Weights of a small mixture-of-experts language model, trained from scratch on English Wikipedia: 30.2M parameters, 32 clamped SwiGLU neurons an expert.
Below are experts of layer 4 (counted from 0) of a mixture-of-experts language model. Rows are named router (the router's row for the expert), gate (a neuron's input weights, with its number), up (a neuron's input weights, with its number) and show model dimensions 160-191. Each number is 500 + 50 x the weight over its row's rms, rounded and kept within 0 to 999. Numbers have three digits each.
After each expert's rows: "gets" lists some tokens that make up at least twice as much of what it gets as of all text. This comes from a sample of Wikipedia text that the model never trained on. Tokens count by the router's weight.

# expert 23
router:444511501507521583475452458507459491482548489423492490466532492462549570478506521527423486508467
gate0:535551495482526446404558472450460474490451549437485478490452573464548415607447594526488502540397
up0:518469465468453475445438587534521474473519498479523460515425467543470561560578608528445465423391
gate1:517529454533511542500466435523443428461524483439422448477449470444561493454498540498479610529463
up1:520540478534502524467504471479426380501490484410507489490550448510494534393476479483476453459474
gate2:452407475406524588519525525490422498558553613542540466470473488457559488545544537448389515517542
up2:374469464529378505508507511506494460464549484483430562516459470551485592485442544422478426459493
gate3:618521494471476546488423506543545458532452455432514464524483524496554461396495494556488463470468
up3:555455405602555506489546469515465524577528431437488515489533510505459431487456462502451533473408
gate4:482496523507436452500587523538457530534577528476531475436537463473522436584516448509556519448500
up4:559550542428455632444438561525507517475531533506539536422508456475527420494511509413487477546499
gate5:605490452452545426452448532517421553456464516502542571533501494565529469584471547492494430488529
up5:538493519637564579511558355464496560557493463545585520450538551534569419503408464541483494569475
gate6:501507524481484436543462485453475570518442481525470509477558478507476496470468554577501511393507
up6:600440457455467482500511525500551420515472466582554400562468544503588536560419493521436415593586
gate7:484495526470595528452482530496452559552568533577573524428532417436455456491449570469445481434477
up7:509540489513494544539642507517557431443471446451459564556436628509526485516515530499421386544479
gate8:401477436539532510382557555506526491570528471526481474509460602397570435540620578458490565494478
up8:432501525535484550474469512548448514538456535520559477451444431433510449521601393433573496491429
gate9:613442512509546497522486470467506470472460527495521530516426620491527569518499443565446450435605
up9:485609412431446500439539572470502450474555553533608483437480505535501513438447632555560542542476
gate10:480474536459499548452511499401453530470414543494435502572491454551458504474474466446557492450570
up10:491525553427515529486507567547553508518496435502469584479506499458465487425584555393553503554548
gate11:416530590465602535519580429435549485509456520434523571454520474538518567547504525436496406506452
up11:525487466401485417537503397471422452546428510451431418491492497486529440443411546417553537570478
gate12:421534465536496539551512398446579538481537539445592461424467510571476491451563455469502538513530
up12:521622498545426467504363588463502552570516449491409507460484559548546484574539513477539501527523
gate13:555470579444518539526494500556491529584474463501526473540413479470512454510495510551481437444387
up13:486454516537491493488491539465459546522476429507435489434526501583547488490487496522515470491451
gets: "\n", "1", "2", " | ", "\n\n", " "

# expert 11
router:524496456478511511497483416417457514506612464451397439439517500491582506432538517544449503511488
gate0:422508423478431448531462421520489474531525482450469518420557474559521555508556525528519478597546
up0:497384477458499495527510533506547536472484486502504537508532503506516496483511534469484414400567
gate1:535572528473520471480557531542563443578501511508468498475501549477534541475432553480395484513516
up1:486622510470422410468506556375531559569504426489585556508509545503506464461507459468414457467576
gate2:584398499489515436441502450524515554423525492434492518498553452456385474592502517491505469424459
up2:508503482537452508458478497501529434441543542510457572450457539448412518433476495483362390506554
gate3:497508530517471543502616555509546508427512502518594476471448463570476528505551480491497461452417
up3:415473489525547492568420456556503434441557445525508482554496546520540449480500485513474589515489
gate4:543521566494512495542532460467456416566481414558583487528521481446508487536482544508476571471439
up4:532497535575459471484453477626439508388484466507481465505457569536534501545560411487457453454443
gate5:501486516474439501449438532482571539498503543494549527617495510539543565448497509612478466476563
up5:599499528551586523548558486458534515527483441541457504458510524524505577533359522483535517482548
gate6:460504566524438563526503426508377449611505500482498460439534522538445412532485551541464512516527
up6:448504456529441453441504548511437530537518545515494499444441594506527587424557506517522493426508
gate7:490600439481573451395484500515412499436523489460492412434433547628490507489428523550544519544515
up7:517594471511475497541359415448497425493514490515548536482493518566448515618551529496436442520605
gate8:536479579489558496536535520382475488510558483442423517427503483509504426453450474440581527459437
up8:537458518415543491530489586445459521478494572508491474450490483481537436601468509503460583588492
gate9:411567452568472585553559438537500501408636521498477523439510525423537536467419473500502458525554
up9:415487631546477511440477549544505549550461588480378527498527519461497573550469500485533583592487
gate10:469534460528551428426548410485517441505534507439413609422547486537522433444526579459505526562599
up10:572481618455424509538453567452565553531544566415512504501436489497592521544546527434557509524442
gate11:537467451511521460579514543390484432479457518544522494502502452494479464496454477490551488411412
up11:452416520505573543394549553530534537480521488534538509536543504526568488592628433541588514431559
gate12:380497383531446396460479459487406478514468445528507532448557569418480469472575572508492500526405
up12:504435466522459518483494523539443533393551548585417455444569451506525487529487469511543551516490
gate13:472489531521475478527512431522471451550463448484414511622505497594492572481400547499517446562454
up13:477534490529477454536543501452454475462487519607524365636461483515498529420568507493549551504442
gets: "1", "2", ", ", "3", "4", "6"

# expert 17
router:467535516526526572474452468538444528505489523453456497477532534362575561519588553587420480448521
gate0:587511454519453530525511497517471525453523548539518455474560565537504461483496501480482600476506
up0:488577464546453444470435523514475529494498471465374419497527559420515509481505436542392510515556
gate1:453479528459451538425485459497563504496621496463525510487530467549463459543467540542449469490547
up1:527569514534566494410441573443461523435491403499534531470524505445437534502468482502503566436512
gate2:460459415537550515513520511490500471490522538520411481597576634530484456481541555576425453478558
up2:486451561492516520643503492480510477525471461551532524477473499431530507482393476437493576594499
gate3:510530402404531572528472540519458541517455523453425467548533535472381559477507555552411412442555
up3:557482519614480499487493527546547454629488431465530547542486462574560584402509523479534564535531
gate4:546483561470499460492443455516480477466446483538542489434549539369502436470485590585543536537494
up4:596461449550416531480450520468556567547451493507425492439517567582477492624505424509531461498440
gate5:491502556476518520549553519522508435442667580454512556434440511468512429520587553459499529521553
up5:409521524520525468504508483531436523484392436575516520466543493505591556516489551552487461530434
gate6:427538409518565463535474481508453503523512527534460472557467418503542336551553561540505480443522
up6:517419476484530475471523552417436499486508522530500526467513519555516454532509450556496527425507
gate7:470466577554492463548386507492371498561506558404405528528398538501516547527521543577548511535434
up7:538526536410497513488481455563576485485458490542482513510518457511536426480511502570561529506552
gate8:506475619531540559468512552571482524513482522553485492512571402472545579541472541504490567480526
up8:469511555431554494469484524469529469464554560558455530478504443487475489559481426531532478487496
gate9:379481590511577466481469427555397441474526501570434447517424516455521530413488466534563519502464
up9:478407492509450562436544526548428431465504508416428492545446502500560435557428522495628439491502
gate10:401565397506437403477458429486461399432504571484489505493412470577535413427533460465455682484574
up10:478454580449509578490545393507499634483559473551462467559500549513542580498523647558486505438461
gate11:452500469443477558530415601483464575510492536514506588473600525448598530446447587415453457434512
up11:494511502482532507466479484486538573399511468464567492526560453494550574584451409470440506574522
gate12:522519541540472522462483461510504456402486565584608480474461540506582497456492487565516505464475
up12:416530440478489501502490558452539450479496505503475581457471351488486515584497611505483532499436
gate13:527468529485601459522470479517445511483506491560509496432463498488454437486497533470408551504568
up13:429529557540505475516523544525415519525379455474480503568461403448463574527472507562512437554449
gets: ".", "\n\n", " |", "==", "/", ":"

# expert 27
router:489461540507523567428473434442444529430488452527505461427436450445531513421519501550427494531468
gate0:465411520476527535529457534505457511442636445464502515534453471526495459560451481519467511589523
up0:562466443508502596486589489481413471523476481518502648602479575448456502454421604544511578407565
gate1:451478402491432510498538453622489524486463498556528536440442568573516441489465544477535523520546
up1:448513598500520553519522485499584400462468482409460546523440534420476557456571543502365540559474
gate2:488441403491477565455474546514488584501506540479477506507457428527555427496571573427462482504449
up2:411528419531533559492482433404586522549426474505415548523533465474471514478544399478557564469418
gate3:605539445486515516526476420451386529411682481489543474522463477533517548470437504581505405592537
up3:542480493478485490411656462521492496499526550517527479517484546462498540555490600520579448529454
gate4:452435438501521440588558481432499462521518526464494529423452505401506476356551568504507629541440
up4:542441547558457530480491543488397531516555394503550455465478516505467587574458486624530536487569
gate5:499428481581447487503441512570548505425531523486518457480570581475555461476483532529518484587366
up5:477476445554488511487486546500478534439425543441473594519444435446514507593532508482450443462536
gate6:531486473502484572550543480481487454560562467547518510481524494458471499410475524542483579484433
up6:413437571472524546410557455564513430370532584456493493507555494445560544489428473504555476488529
gate7:471479498516463600450441548523408463548570437466577523502548521546460581461560504579510463588571
up7:533528517464555537513428490442461495605542530529574531505447572505492474475549377502451512560491
gate8:479489498483547547525516500451446532474497465505572484527526526491517550532489521476564505407457
up8:577541535563463550445494554501377481488547529535539608435553484502459412593541551576471412447457
gate9:562472578419399471531461453503478459483448451539526414452464509443481421541466539435474534488453
up9:517455529488453533426479431619524493511492477453517436450485578516495581447474512452546511496530
gate10:506449514413537488538644492517481540478515476596533531460412522517449499492513538487499503522650
up10:527576531442505497464534502424495521503503571430501458420517538555495519503526429461464438528489
gate11:582497540523524455506413442591539513520598557551422511446603482476475545503484485497454518432521
up11:494417534517588593582510506642502537446515544608414463440556554538521559459496523592455504415521
gate12:447461557571601535451595479496576527461494417498528480474457388521498440548554550546516505543467
up12:576574456479473473441450476533481449609478545496432571542526467497489548496517428455514469377506
gate13:452437464498460533559454521527492393440524543460451484533551565579575551456551495444545448519505
up13:464479504531417522464421561467482472511450513506547443559482475640484484522545484445503516467425
gets: " and", " of", " of the", " the", " in", " in the"

# expert 26
router:520563440509560520470465446442511524503509464461452547418495505516542560453500451590437503519502
gate16:508520487499562472475509520431434481417571583480494462567467479553469558430460420449576506533518
up16:494563474513501474462512590478512518483534520418470425483467533492451499485505434505476511439482
gate17:564444462505558489478531426548487502476461495487551493525475506420466493483552471497520587551568
up17:516518475644560465489428575476446567484516579436444502473502462498531467473410426575466460418593
gate18:443506502494467419570525525531478546475548509507498517461456606445533507401583544554542521551540
up18:533630487545462542471544483439471333519522446438554482479542498557476572511517542467572492515532
gate19:421541411580483451447445512459563516501544539498518475490548471532504522485594606554421507484531
up19:495540519527499494438458524389541509491517455394513500504445562461437496506506414556478520457439
gate20:413571407542450468502531511436410487520419537530499493537531473463474568567502533557514499505474
up20:513379509468478542533493471530453486499476479501520484570582514578488666475521517531522523645519
gate21:454557557502512496534498509466541494478509419412532497499512540481462475528583482556421540476486
up21:505388504541535477439491445492452553493482669482512567367534581501545536395459581510536395413589
gate22:553478516465572505474453537491483558564508492433476509570514496515495536511518632501588444512499
up22:556348467440488482562521516492555504502531472531496579435534498474590591543521514571486457444424
gate23:490547425566503520493546526506499432554480504351483484535499500571508502532507465552577516479509
up23:506420447595448548532436488572459511456477438543528518493585491551576527430484464514552405500538
gate24:501464470455486539482517469441521527503580565439521460520529498453519477502415546489455538548484
up24:604472506403452479532497487490512574480532476471537441440532560524477468423481456513508486529558
gate25:497550461513484431544587434521457502471503397439468493457476442473521548517477489491478442533455
up25:455525472489536572467496420508473390514526410527578537583523525554456547468524479427519533514490
gate26:484532414550505547528565469478474443474527456497553506540510423438495541485410575564543494552538
up26:462470506509458443593512496410511516603465511417535557395421574531498404603634559646562548381488
gate27:521563502598500534391428452507478421576500504523535563445429524412481464642441474513511539566436
up27:495569446442541538562490526451449464436438449507420454546552594509446568532536512499584484520554
gate28:554479440570537414478491438544540536457523450542535571527442492480513505533490476524466421471443
up28:445600472534491518613468414455520500536453454484421531545571410506482494489459505514550584452536
gate29:441532420509429494480422483438432496501474501539489477412566432465453506520375490534472475436562
up29:505447502447453524429570478569495448441471541517541529468609409473446535531545461536399570406458
gets: "\n", " |", ")", "-", " |  |", ":"

# expert 16
router:473450471508545563487468443388468525476520450512392520459489494493587514473536424552428484506453
gate0:448513423458461531584553574501472519577484482525467595467437448534451553440601421605484539392502
up0:522554557509499548453560515530452482490515524543534443543588433535496452529529459506439476497587
gate1:442577535459564544524559512544470583506459467535541445517480492579624436393422452393522410475377
up1:508455507475460444531515510550497572426454561544429456563428555540453479485549556507350552440538
gate2:455529547500521461505540440485418493508436508420372496496481456456541449474354531544499458497498
up2:432551490494449434510484417408507610520392470462446563484443440424455523433511533493480469619469
gate3:492474514486522507496578541438531484547558482461449568459512522531565473408475432547496586461455
up3:602476526528528544539523468569514474465671453559499506619504569541501522528599486496523580474486
gate4:600560464462504501487437453476463493401575612513471548514583510457475506493491496489512419384645
up4:487524559499424482523394573525556499566482506472497430564639446459461518539511546624477471433415
gate5:479472417463464460537517502510533479477482528398435492485552400588503477457403523479555460551497
up5:552486482504532504587509454515372462452515478479489490505563531468513423478570456483450535529493
gate6:435476559348548480487507521410544494465474475436500542528541514489540510456511502583457423521487
up6:498418523517470493501524480475547497536533500455459453508482566497443489496564475566443454490493
gate7:432492431486523443393450503503502468527529502579414472549569457451540474549469509544504436455576
up7:469470368477471506494527601546521572494534493426382452516512509514497566501458414470471556488420
gate8:455509519505528519448526582488519527481507498510507520373525445618430499601579492462502520435511
up8:629412504605523537570573593497478422519491510433457486445503523555480454511496455415461497524499
gate9:522465518504536546554553565498498497519510505474482568528577502515541561514576487502536540423496
up9:497504469593461495420518531448533519498451495450521516495603411436410465564435547510585437343505
gate10:538553504404540422538535520512463492476512574543390466513512494612566492521529368482511432557496
up10:502510476518484467553506481588352487512558614548436545466497573574473476376446519551475454537449
gate11:500488447566548514519497514425458454542421458640499533546436469492544509532555486545466391472645
up11:490504536467630552421458454536489489564523524518601514449468531545470514598457534489510438536493
gate12:546581492511522480454470461481496486374490522517438434501481438489551514515493521525537423432547
up12:518550419448528543539413598366489445501533481570503554565429549465503497491544375576519494463593
gate13:476456485521465574505515595499456514512484522484428535539538385572505508489502414406515533438514
up13:455535390519458517567471405556512558440593540531422531438577499476536528539613437479475566573388
gets: ".", " to", " the", " was", " and", " The"

# expert 6
router:507508530495532519422479436423513473464536439459452512410426468531599503469489480562450453500466
gate16:476533532539503441424376451445428475510491530461567459462450476528394511588449409500598477422582
up16:450439546487464531507398534434495531385445557527453519548504444463456547501499425565525474423547
gate17:484550474575428511465573523489524467492517421538542477528479495485449594522545539541447501476566
up17:628427523524446488494476425568486512461518509441537477510473379528614463492509512414466426457438
gate18:452531488517542439514468528416495506489466548440576525473482497553451547556445376527526530587459
up18:474549414389434572541529517534413518454529529536472551559434494415460465431495557512525424480482
gate19:577454507523509440446554352519555528510552530496452574511509517498426546576540506554516535512442
up19:491522551415480573493509569495502450539456491493480558502471435519419539468459374479542444574499
gate20:537463562445447440488519553473482459479408412541544468523463518446506547531466543484450498473536
up20:509497560484478504406446410494423498548489499529447520524405539411451490570534550463481498513502
gate21:540466496543488571527454472528489419465485486514500520464503471394514530487461573468558511552472
up21:505488472610500588547534516529521520512550454489527485395556478456598527598521429396500564573575
gate22:529422538416524463608376509490510528513521528528424532473494535573541437499446537551500520550547
up22:452515515538487542548412520450489518449505491517552483548538572531481539479508433528427531408500
gate23:461438569558517458477464445503560406562458435506498608442549536543502436482614426410505536503489
up23:565530535514443522456406503436477420436561419465582523459569518556521487485527500537467493522512
gate24:495606474475504504531532530480501580562478542459456539445555491443545498463486488529509512551499
up24:534439482501472467519523507452410539468478538486483515520436421569417550539486496444480503496552
gate25:393577523516559399507525481472445466529572531547465488525462540646482457455406471473420439447495
up25:520467543476552456486537510482501497571457515531470393459445535507530513464456458463516490520549
gate26:517464485475524449365414517451482470461506459418513556545533453533576365461501558608544483465430
up26:568520504565504488553440566541470489480566512506508490423452432521464467558489565552628518467398
gate27:511383503534539575553509427459573582508605438515453520493456493486525506547479503552554507584501
up27:450447418515507498487539508506498512485451573440487442572404456490404482441509466478506500485450
gate28:484558628391530505492598492504458476557483413533398470491474481503391448565485477572492470462482
up28:472581532408501498471560481518534474407623428440527548425420564456560446502423511536521501462440
gate29:434536534432469509543500522450584525502440506543479575469444482486589523548534486480488536570486
up29:515486509443475537467432493533431540468388527576469425508389481586528461489526536458501503504493
gets: " and", ",", " was", " is", ", and", " to"

# expert 35
router:482534412551571539421483545498460525507485433454438500411430551423555535493514407511408498588469
gate0:589521586495443488507461562493464527560535564564433493452505487431595555518530518550527512519567
up0:453454527560566550505479481425602537485489494485522555507493505477492605500469542402421497458543
gate1:532509456457448529500529500447456566555520532458499476464553492459504477542487458572485542558556
up1:457442482504518387499523545416493555520545447452518433465537464453434470512652460522531437472477
gate2:409450534442512455446577473375435470485545454526484517476524432580516517473464465445465536509488
up2:466556439541619545421492447475530511529459498386511521560444453470553570597562461441533454499477
gate3:586512481540497479455456506459474496486504512525521513514493565466522550451405493534468456528483
up3:427406549532488561570485475573534553546539477487469436478549525422543528484581465476472484501521
gate4:479453404494559498538501525562536430495412534506462505481521553474524476507378547457471464502491
up4:479514553520485480535537526499509514490512590500541485493476551499518526530515465533462544566519
gate5:403583451522424520568420531399487516519574474469500485535471505402466547526606387544567537547510
up5:490535446482519638444472538469485387480491436482502416536477478460522368527483473448549507562496
gate6:464507477523526495459507531576514522410474508499504523606421545431504554566523560522453560584545
up6:337546525549442466485467551525488517493609426436484450509464515511470503486567455454512575432519
gate7:470512566508581507490318535487466560502374570552618554428594406446511540619475473522484527493527
up7:444537603507459502530482573522463593408490605535511458544517464475488517424479575471473449518409
gate8:514498473509510471523472506417431527548448526597528474495607611524491495477484445597486502411461
up8:505473449530461476563461440511501527469516494430434532537592491485517543557499564451504523460578
gate9:466453466504453547488495553489503590523526528594553513449554523559458461492525511400436473540447
up9:585536424500526474498513524619501518499502470482534561554583462495495466355460507537495490500540
gate10:486581401538455496483465493495520469481487518470540512462489564539455472523483491509329456432441
up10:507563446550544510452516513544488479659543456525551484525447541472549506433397480524528603517565
gate11:467505456422512572479512436557523486457534418582458465430577515494549568486532452453500468474437
up11:446554499494430489536508474480487504536528440469547467476442482492366512498617496487456556610574
gate12:512496497552437514488528537444491475557487551588502584577476502486414555483556483500448429513533
up12:543571437432472463564647581451451508511424489510454478344430519463406528454482490498438426559469
gate13:516490483518528467548573536469482453445522435520529522515495478476515456514465469486465505489493
up13:464498464489526481544457516534424432494504518458502435456598480525430440459500552497450473535586
gets: "\n", "-", "\n\n", " |", ")", " |  |"

# expert 21
router:500529620531522514418474401500460592454561464501426463458478509379534473451583492514487453419457
gate0:520526553531465491435505457537467423525501505514551544450495467470571490387639417517505378330599
up0:353521490511513452501435494430582418515510419483484529396542484547446394559521505436508419607544
gate1:550496483461532495466551533464424581442617566518333541459588550506445462502496486410506441435443
up1:541488467623517639465424579509510547509509459466485509568492562537518481491548465490559521545532
gate2:621461566503429452456554468522455461415495540517418512530546412494490549430578503451503585469541
up2:444446518485503523412459507470484470442466492523601476465454446536427417477538455506516449537448
gate3:547445514471500497457482405558456576500520552529427503464447508480533528514501481473489496486500
up3:549460505505534533469523526559462546462547553523424477509469534538412637557490544514493438489499
gate4:567537448479509515525514470491500574492455509512506476504497495478526552532483521558455476527443
up4:527446556420481369442466497462456480587439480439578470476601504530586510528514491482506403428481
gate5:523465478542465517448464490374431442495599518539616484484466447574511453436481491486421487465505
up5:545422589490434493469399502533516504553432422495456611588546516453522466592557487562456384472483
gate6:395492509515488464474525448519508580570510417473475461458476505492555462470583503430544594519398
up6:556569494449569477505457515465553474554520443529465472481451474412478479466449529439535486462504
gate7:465471443493584477425498536500473559530483550480632500441520453491530466478377447468533511505510
up7:531495426573521497521537450466578411484506449476388450484514441547437510428413536562623536434517
gate8:496550543547441541616512494472496506468458584527494501494576504540582462540475526546516448483471
up8:538487467563524412406434530538456460548599538424428501449444558467463498458487499470439487464585
gate9:584486504579566542449478493485464520570471497537617488503491555535501569476445400540456539491480
up9:469523522522484491480559510510452573599445481490508522497491535559559461475508565488576502614447
gate10:532526579494488524510489570465479371508470506588510470500498513466471458540452534567455506464505
up10:440549530524529539476467541468488463492579441549524470518480518572540481488504510504443518400456
gate11:503574442485480500555549502530484515486553487515450470526443567505424442368586623481486536563542
up11:535476465492519440480502549463535416518483468417494457472572481455537398559546485573618399429491
gate12:546487637460435542534480464460558464517506498414502492402493489454523532473467559561481594507590
up12:585516534463508493467639389480486553470489490549487471424484477477469474439503483473450438473528
gate13:527376586405461465509429490537441536482408510508490431517502520521423553500451550485589502432523
up13:503548475497407498480441490498524512434488496534487506512483427557422503590529564461510522565463
gets: "\n\n", ".", "\n", "==", "===", " ="

# expert 36
router:461505513505526543474411442393437603460499436538464447497540483474563566483553480541443490532432
gate16:475519538440509526536498411440560527515476439503551463416570485519548507471567445454563545520494
up16:491635474621543474488463452557511403542555476446482492488487459572464466492371518512459537411572
gate17:413490480552498451422493525518577522441513654473503506549468455530495551564423526543459442443493
up17:482526487473527498463456495452536426527471487511582438537578448455401563576387450396385563534535
gate18:436494488547470468505526473502490559499517436446462473456410409419452422455451571447420523586406
up18:534475523559420502526486516439507492458498517566484463591445548440609510450469470466463475540520
gate19:546505556464474490411424468441510452551476511518443540401500472518497547491470480555433502581545
up19:555473470490548532415555466491464464567460466498536537543493496519531461556496538480523446460531
gate20:482512493636552571493490529390515541550435448470483511476454475532491519626436515532494468470477
up20:528513520447456486480419445476593428502585419525536463437530527554489523462497538443496550533516
gate21:518490509596505603525468502531477494500467376512539499462494442526501474522432507549524503551443
up21:419602478524507553478544508411465550465442533518601553497508482466453505490557522469463495452491
gate22:415478510545466606450474574476444470528497572556495409442517572418460575502429445484479473498498
up22:478428481442467476532564428476397467430537506611507510478561515486496496447510580502475486619522
gate23:460472443435488451516547400445451583438479357594423506418549423493444570510534477526502493506515
up23:517482535540508429481448558497472493501551501450494429539469528488420437467451554496458449436419
gate24:445512458522520556426542513468488521401496600441430544465478480432481464574421550493443516516506
up24:500517501411561592557537489532538372567463452608486524455573574503495539570480443538569579488447
gate25:547527494551566594399495485526468535550543503543514495513572560536474503574404493508512462520497
up25:522476437459528540519467510453435475461469460460480525509448435401477512476473567471462417583465
gate26:441496523476491493447415469547506525449497478522521467471570459508522520452531436457449384530517
up26:531539405455549518514545497455549417525468436451480504423451522450435528537486554511542473558453
gate27:479461542553470465499533448404440586472476550488479446498446426538504437430543481474549467528463
up27:596494597408518433566573529437510539467478508556442518476490573542499454502438440477480536469488
gate28:519508477502451581499511529494563454504521408494509553479572494587567464451487510473439472609450
up28:455580561527564496489493512485411499391445446443553481509453617556393453432490441471515480516534
gate29:566471528496520529398470519527487552484483444547535438549569498516497592430499464486591509442494
up29:499522505474571505693450443531443567507504494580588503404540496520472465527554563499633500459475
gets: "\n\n", ".", " He", ", he", "i", "s."

# expert 13
router:493493544511534586416459428446475521398554450470509457428472484455586486418434521622462482542452
gate0:465485455519467440589471478499516497571542559557469462507645506568506502489537550667519532471544
up0:603478537502484520527398529480463390505426462545498435469471478490544466485528526411491548525523
gate1:504570476585605548600490410502512568542442520447528537490444563522455503523502452538456407479523
up1:542486521408529469524522560486518479481542383502562462484510521452543541588423515458494566459499
gate2:516482439481539459453589482472505491553444446503462558494560525415438470419422462535558456488521
up2:576456466594378533610487483445475537507487494531485467498518478506525542517468497546490485477566
gate3:501559570509544417496513472566493512521510496500609510329463500564492409414413439525561476418493
up3:518546462521546442523537436482540518478471491546451540523527474481507505481483494630505504444401
gate4:453472409544433561467523471447476453498579432505525517470611468489435559405456476549523536509392
up4:429575488479505488466462504487456473370472525456541451442530552453556486431550545579456500493468
gate5:519508487424430490399474559522537407479472371484477558484480571549458510435537570564462471449449
up5:518568551558538489519474470438484525496510494634551500475452431434430385576532543532605543485478
gate6:563505512454502455565392439465456498537532494469452460487491496587553409432484501558558490527495
up6:480469567499518414537467510539453518394429440561455412485569538527550547505526412535531432512443
gate7:492442546494521472458528453501530397464542452409573501435453418498420530451459389512533522473505
up7:467522491488368446425537436518526550503527400493442477469364518511420553568514541462604518502599
gate8:560508548568510518454473513541449553567495577485502453541495527532621448493487522547482434548512
up8:479484473471441482476560429438495469431534497498507496552592458454485624553473550482559363468483
gate9:541511534488441458435386503539413523516578503503473569466508440425416434552468423572432473446491
up9:470522463409428613495521481428505492483459557433448551465500449493497435545531521555427495525512
gate10:474517349420524586556539497577498490429482430556490404465530501530466510476415466512507575499465
up10:487533483507471474424564457567539418512514512579488449476557529413513500384398493456472555483611
gate11:447451559535452442457499481515521432506480483475485556446450402547462508507501502507407617461572
up11:466547505572432532507472463542513464547433577430533396442515451580549482494484569508472476462487
gate12:504498529430534567507546483561551429523497471566482479549429509560593562537444464520540488476604
up12:562407536521443513371435522530445438452424533547569463504479473530522472453510506563423619493486
gate13:444532539444579557488344531471536536502368494509485519502440482523507431514453537456487590552490
up13:551555559489502480415519535509536518567560544426499483469442462483564468512429463504495417438557
gets: " the", " and", " The", ", the", " of the", " in"

# expert 4
router:453496503471545540537463435458452521458509489449456443463500472467658507498529501470441514457498
gate0:516542468520537522564580533424531431534522543488496521400491457528572545507592558421569524534542
up0:497441509484490547553477479465513470481485471545505446491514498541531514408520527465467566427500
gate1:428510388508509595477430467534551489456558561537549431459522406472456446492547547548526474499504
up1:564485574525505540458547501421557449542529539342523432481469546459498488495432544475554564529591
gate2:527482509479518545543536510502556411489558576524447490465458558467591528447421509517455443481525
up2:471581511495515539519413564510548498625472454435436497501427468570503457442533520411513505507473
gate3:479557526562512467543507527658417530494504463515432488449537545505477513528504527554537563456451
up3:525457454483472487480544445568425443521485532515519496442514522576533537392533595433642535512493
gate4:518515542560500424582493528568364544461459462396438503510459462476556458487521554472502566533526
up4:473511547533471479452419501429462480435657461452524511450480604484499334481460577470499438501468
gate5:498525500420571542521508451471515528476451537501527494477463487456510395459469524478510558505551
up5:512550575517373545435537478483471517460552494372501419558460537412463465521448533560525467462493
gate6:529493523457540461513458487519514427424501491574546474418460468576460445536400483574488491490450
up6:534473489491605538412494477540415451475506394501505544552575510509515363540557475522553501484566
gate7:526478526458532476536388460487508516480595447446440505517439584482388451529497516430501559426559
up7:582416583499433369472543449401550429571468445598576449459398531489502546485472437475530480435523
gate8:539495478466612561533569425482461491515548431466592477506495456501578523546426645562478538550441
up8:429537528551497511545518493477547467488462517457471524412439546442508516447408455523529499498470
gate9:491482473472498527584507514467474546499552444536566604400528461450541511470547451500551540534388
up9:529462487559521513530488474460437440534589519579524558502459562489464445512555476480507455570518
gate10:479420458515467502585518521424533475491417504504524455551496612474457447514573486468469508414459
up10:482480543441545523537462584453477517488469483534505405450470540478524509550514463430498594432596
gate11:424575419419491546469518523438454495475529456480503498594539530446433494453515539432391545520566
up11:372551470547435535531520514491436551453420517507458473495498491530481528475582471484500529419385
gate12:562544555521539492556552423463553498445450526526431458494457507458576550517479577504454580529511
up12:374485422454539576566488448456569529470529554467455565499390480459586506491544563452459415490512
gate13:528582484491571533496465474487496438446354475561505525506551489460502489511461492504535518425628
up13:433489493525580483409430554505511500517492554515547506563410393511553442471492498482513461597575
gets: " | ", "–", "1", " ", "2", " ("